{"n_layer": 11, "activation": "squared_relu", "routed_scale": 1.0, "balance_loss": 0.000592, "lr": 0.00349, "grad_clip": 2.0, "train_tokens": 406200000, "steps": 2383}
Below are experts of layer 4 (counted from 0) of a mixture-of-experts language model. Rows are named router (the router's row for the expert), up (a neuron's input weights, with its number), down (a neuron's output weights, with its number) and show model dimensions 0-223. Each number is 128 + 24 x the weight over its row's rms, rounded and kept within 0 to 255.
Before each expert's rows: "comes before" lists some tokens at least twice as common just after its tokens as in all text; "gets" lists some tokens that make up at least twice as much of what it gets as of all text. This comes from a sample of Wikipedia text that the model never trained on. Tokens count by the router's weight.

# expert 43
comes before: " the", " a", " July", " his", " September", " June"
gets: " in", " on", " the", "==", " between", " In"
router [100 125 146 152 118 128 156  79 155 147 143 135 106 122 151 109 123 103 111 134 123 148 168 130 166 129 106  57 128 140  83 122 117 152 134 140 129  96 145 123  69 190  97  83 129 150  97 139 101 122 136 144 107 150 120 141 167 160 142 137 138 124 128 129 117 142 131 114 146 121 115 135 172 140 131 155  72 133 126 164 114 150 130 130 107 162 122 145 146 117 145 131 120 131 147 119 109 157 142 118  77 106 128 143 174 156 159 125 149 102 117 109 168 131  47 136 119 110 122 147 121 170 138 125 103 126 101 160 164 144 117 158 127  66 169 154 109 141 102 122 111 195 119 103 118 156 111 133 106 158 106 144 138 162 145 142 105 142 144 134 118  80 129 152 112 127 111 154 101 144 139 107 182 146 135  79 133 113 118 108 131  93 129 122 115 118 135 111 152 148 141 111  85 149 115 126 122 124 161  84 169 135 106 132 142  87 116 142 151 121 122  77 124 129 145 149 129 126 168 118 104 144 110 123]
up0 [161 141 133 113 170 105 103 112 172 112 119 141 140 122 148 144 149 124 168 122 115 121 120 146 121 129 136 109 120 143 116 120 136 128  81  88 138 132 144 143 110 156 121 144 145 162 135 127 145 120 167 164 154 137 109 131 114 118  90 109 118 113 110 142 146 124 110 156 120 118 145 123 130 134 132 131 123 119 171 159  81 142 155 155 108 149 103 113  90  79 157  57 130  86 133 134 125  69 131 185 181 115  41 147 132 117 184 142 124 153 160 124 116 136 113 117 103  92 135 146 110 126 117 160 145 110 154 127 116  85 121 111 119 138 122 127 113 129 159 148 136 122 123 111 115 185 100 135 104 130 163 126 121 127 160 114 116 152 122 135 133 122  97  85 188 151 130 136 112 164 149 132 124 112 116  88  67  74 132 121  81 116 161  92 118 121 133 139 159 124 171 110 137 101 122 136 121 128 116 122 151  93 109 115 125 124 124 167 133 129 124 120 133 139 162 151 116 144 170  92 176 107 115 132]
down0 [105  97 133 156 134 156 127 116 114 118 118 126 146 115 130 130 140 118 135 131 122 128 111 127 140 153 167 116 106 150 158 126 106 133 156 144 165 125 115  66 149 175 148 142 111  78 105 137 136 121 147 168 114  94 122 122 117 179  86 127 146 104 114  96 129 146 134 101  84 168  91 136  80 151  96 144 107 118 128 142  76 145 113 114 146  73 132 121 196 185 113 114 117 131  72 129 107 119 147 170 152 144 128 142 155  94 111 107 117 136  91 103  77 135 180 140 128 137 121 151 103 117 130 110 128 120 150 119 136 103 102 112 134  88  79 161 124 133 144 121 134 128 124 136 156 128 130 124  99 116 142 163 126 161 151 133 101 122 108 160  99 146 108 121 139 136  86 115 118 141 124 124  99 122 101 121 128 181 112 111 141 118  91  95  99 121 140 173 155 129 142 200 173 115 116 102 109 138 141 117 115 112 150 127 124 100 122 178 117 119 106 101 140 131 150 125  82 131 133 107 152 125 105 163]

# expert 70
comes before: ",", " and", " of", " in", "s", " ("
gets: "s", "er", "ers", "ate", " by", " with"
router [119 129 148 127 164 135 110 126 117 160 116 107  94 134 148  56 129 100 113 164 171 108 138 183 163  92 131  82 131 165 106  71 127 153 102 137 156 147 148 135 132 154 152 131 102 140 107 141 130 125 115 161 100 157 121 162 147 171 133 114 116 126 164 160 117 104 112 117 122 103  90 166 178 166 150 147  91 114  93 147 133 133 112 126 111 165 125 137 129 134 136 140 102 117 124 144 138 134 157 124  98 132 138 120 110 142 177 140 143 120  99 169 156  97  74 132 151 114 161 121 139 127 151 144 117 103  85 132 175 152 192 133 112 110 160 117 117 125 109 125 145 131 126 115 127 155 147 110 100 152 127 139 188 139 163 119  86 153 115 145 113 107 170 121 128 130 132 126 136 167 138 117 151 123 124  84 120 103 135 142  94 137 110 161 154 146 149 140 143 112 144 125 122 105 133  87 104 135 128 119 133 156  90 128 120 111 138 177  86  98  81  98 126 137 167 147 114  86 140 146 138 121 137 158]
up0 [147 131 160 114 119 172 156 101 142 133 127 125 101 155 117 142 203 127 138 102  82 153 122 101 151 148 113  88 118 160 145 102 127 118 103 165 165 117 114 108 179 137 128 100 175 163 115 153 117 122 106 160 103 139 175 102 133 133  84 140 104 134 138 155 108 116 117 120 134 110 107  70 125 118 153 144 134 120 147 172 136 123 168 178 100 124 110 127  89 159 163 139 147 138 125 140 104 134 136 104 112 193 114  84 110 134 122 116  92 104 148 134 171 131  93 120 133 114 113 121 120 180 157 131 131 156 153 110 130 138 140 106 116  99 134 120 133  76 151 136 149 135 148 107 128 113 139 139 156 140 150 132 146 186 106 134 133 177 126 126 162 120 144 170 168 112 120 121  46 138 121 119 122 148 109 114 142  90 136 129 122 131 132 141 166 156 141 103 135 114 147 137 117 136 144  90  73  94 133  89 122 173 130 104 109 114 130 109 138 101 126 125 116 120 120 148 125 113 125 105 135  97 140 108]
down0 [156 116 161  90 101 119 136 107 125 116 135 101 103 183 113 132 125 141 166 157 120 108  85 132 102 141 100 102 107  99 129 114 131 138 117 143 111 189 119 142 139 114 132 132 155 169 170 100 156 159 134  80 169 119  92 132 159 120 104 124 157 150 145 146 142  88 161 124 138 102  80 106 124 139 147 113 116 189 131 140 143 142 184 143 100 169 135 122 116 140 159 137 119 121 124 119  91 110 137 124 199 103 167 136 174 113 121 142  98 154 117  86 155 110 143 174 128 153 101 112 140 130 161 118 133 126 137 140 118 107 118 108 117  99 112 130 103 137 139  70 135 138 116 142 109 101  94 137  98 157 126 147 130 160 120 135  84 133 127 115 105 170  94 152 198 104 168 127 164 119 150 116 141 116  99 155 135 121 154 126 107 138 130 132 143  98 139 124 120 128 139 132 111 154 132 144 121  97 111 111 128 121  85 144  84  77 148 107 111 130 133 136 138 149 155 166 154 109 110 144 154 107 106 127]

# expert 68
comes before: ",", ".", " of", " and", " in", " were"
gets: "s", "es", "ers", "ions", "ies", "ations"
router [132 141 140 140 138 116 121  95 115 152 131 116 100 191 129  77 158 134 118 162  90 137 133 124 158 144 140 106 130 149  88  91 145 165 111 151 210 143 155 161 123 145 150  63 102 189 118 128 128 162 154 125  85 119 148 129 140 148 151 124 144 115 167 121 134  88 128 124 132 147 145 115 163 140 110 161  71 153 122 157 126 171 143 131  88 115 109 133 118 110 107 133 119 146 149 126 115 149 155 122  97  95 141 113 147 131 137 140 144 164 162 126 124 100 113 138 116 124 141 133 160 111 102 126 114 138 154 123 146  95 140 107 105 124 183 153 133 113 109 158  79 143 128  70 123 137 155 141 160 209 162 132 107 127 140  98 125 145 119 122 127 145 170 140 144 129 177 150 151 117 127 120 175 129 152 101  88 136 137 133 135  99  96 148 158 140 116 133 176 125 126 138  96 121 123 126 138 111 122  84 133 153 113  98 134 112 118 129 109 108  81 100 148 139 144 123 118 106 141 131 141 114 107 139]
up0 [131  85 133 145 142 114 120 103 118 117 224 143 136 116 116  93 103 132 118 154 128 156 138 106 123 134 113 171 124 115 145 148 138 130 136 125 171 125  99 103  94 123 141 166 149 151 128 143 137 116  94 119 112 110 139 135 121 139 130 114 123 112 146 101 100 159 113  69 118 172 150 153 171 102 105 126 101 127 130 117 126 146 140 111  84 119 139 177 118 139 108 151 134 177 170 126 130 129  92 142 146 159 122 100 125 125 160 169 125 158 114 120 148 124 123 135 143 130 131 146 104 137 162 153 110 161 124 108 131 134 131 104 138 190 108 165 164 114  94 178  99  96 136 106 168 124 116 136 130 172 125 140 124 100 130 115 135  94 123 129 124 162 108 115 147 142 163  97 133 130 136 136 124  88 128 106 115 125 199 147 147  88  88 106 149 141  97 142  92  75 104 125 120 136 141 121 109 188 106 132 128  95 175 138 127 126 135 140  93 131 141 125  73 151 154 146 119 129 155 156 136 117  86 150]
down0 [155 108 139 143 129  80 119 155 123 163  94  80 120 146 142 143 105 195 160 136 129 142 106 111  67 134  97  92 101 107 160 113 143 166 168 112 173 139 180  90 161 148 130 153 137 122 132 134 143 119 156 115 148 109 144  77 104 127 118 147  97 122 140 171 100  89 174 115 148 150 125 136 145 151 165 138 182 112 124 134 128 137 156 117 117 130 133 166 127 124 147 145 150 100 104 135 120 114 120 130 114 138 111 165  90  92 128 131 126 139 115 131 113 134 188 112 129 125 129 115 135 157 106 108 125 104 118 154 118 129 109 103 110 140  96 120 118 131 114  54 134 110  66 138 119  71 121 142  93 130 113 131 109 127 119 150 141 158 128  96 117 110 123 140 120 148  80 144 132 112 120 119 133  95 163  97 119  92 140 150 115 124 113  83 106 127 139  97 147 112  90  80 127 144 155 131 116 133 104 159 109 119 131 115 135 123  99 111 112 135 127 129 102 139  77 109 154 108 111 114 177  78 128 144]

# expert 38
comes before: " |", " was", " had", " is", "all", "air"
gets: " ", " he", " h", " which", " who", "ip"
router [ 80 126 145 120 141 123 100 109 155 155 119 136  73 147 128 109 144 148 117  93 161 134 130 136 155 154  90 103 141 127  98 124 157 118 128 158 167  96 126 136 122 171 137  96 134 145 100 135 116 129  89 154  85 144 143 109 106 134 107 152 156  83 131 175  74 144 141 133 155 142 131 148 135 148 110 175  78 155  88 157 172 124 123 133 114 117  90 157 125 117 153 139 103 141 162 126  94 162 138  98 129 109 143 105  96 152 154 161 155 126 107 122 160 132  97 100 103 109 156 109 138 107 142 128  95 140  85 119 135 138 168  99 132  76 132 144 100 129  94 147 131 169 114 112  90 112 146 110  86 156 145 103 137 137 163 122 120 120 138 160 167 125 198 154 121 100 165 114 131 125 154 125 162 130 122 123 124 138 139 128 112 118 108 148 154 160 133 135 115 166  83 127 100 152 119 116 126 118 169  83 115 135 159  82 123 120 129 125 122 114  78 108 152 135  99 140 114 131 169 136 125 124 101 134]
up0 [154 131  75  99 148 136 145 106 124 140 109 150 126 142 142 125  76 104 137 115 116 138 198 189 119 118 106 147 128 157 141 134 146 108 100 112 123 180 119 171 130 155 167 112 126 153 132 114 149  82 137 111 172 103 108  91  80 118 159 130 127 176  97 127 148 109 141 117 132 119 146 152 119 112 124 131  95 120 142 136 127 146 122 142 100 139 134 107 142 106 111 117 143 122 132 129 112 164 165 154 150  51 140 154 125 158 120 114  90 148 126 128 127 101 112 141 108  81 157 119 131 100 140 126 121 110 155 138 143 137 149  98  81 134 149 143 106 132 133 142 138 100  86 139 147 144 150 131 188  74 141 128 148  95 132 109 103 125 116 151 177 127 119 158 107 139 106 158 180 121 144 161 116 149 113 105  85 138 126 128 136 125 111 116 144 106 147 142 124 137 116 130 137 165 134 118 126 109 143 145 130 122 189  85 142  87 100 121 155 142 135 137 139 135 122 184 130  87 104 139 109 156 140 187]
down0 [ 98 179 131 130 150 153 126 145  99 102 133 192 174 108 117 131 135  96 152 112 114 142 129 133 110 103 156 135 134 116 171 162 140 149 132 148 182 145  93 124 145 113 138 120 167 116  86 116 106 125  95 122 150  82 118 128  88  91 134 124 113  93 131 133 117 134 173 135 115 129 143 117 132 104 107 134 126 106 119 119 148  94 114 149 135 132 121 143 179 126 115  79 167 167 158  76 120 148 132 133 124  86 115 131 118 194 151 144 128 147  66 119 162 135 164 121 143 131 116 173 138 140  85 145  69 149 112 116 122 122 102 118  94  69 151 149 135 117 119 128 110 148  85 132 103 109 145 129 140 161 149 112 104 139 124 114  97 139 146 124 146 114 140 127 108  96  94 137 149 104 127 139 132 141 113 177 119 142 124 152 134 154  36 121  92 132  94 105 177 150 142 131 140 139 126 132 147 149 100 146 120 114 129 146 164 145 120 123 156 144 117 131 156 105 160 113 136 127 144 140 126 127 138 143]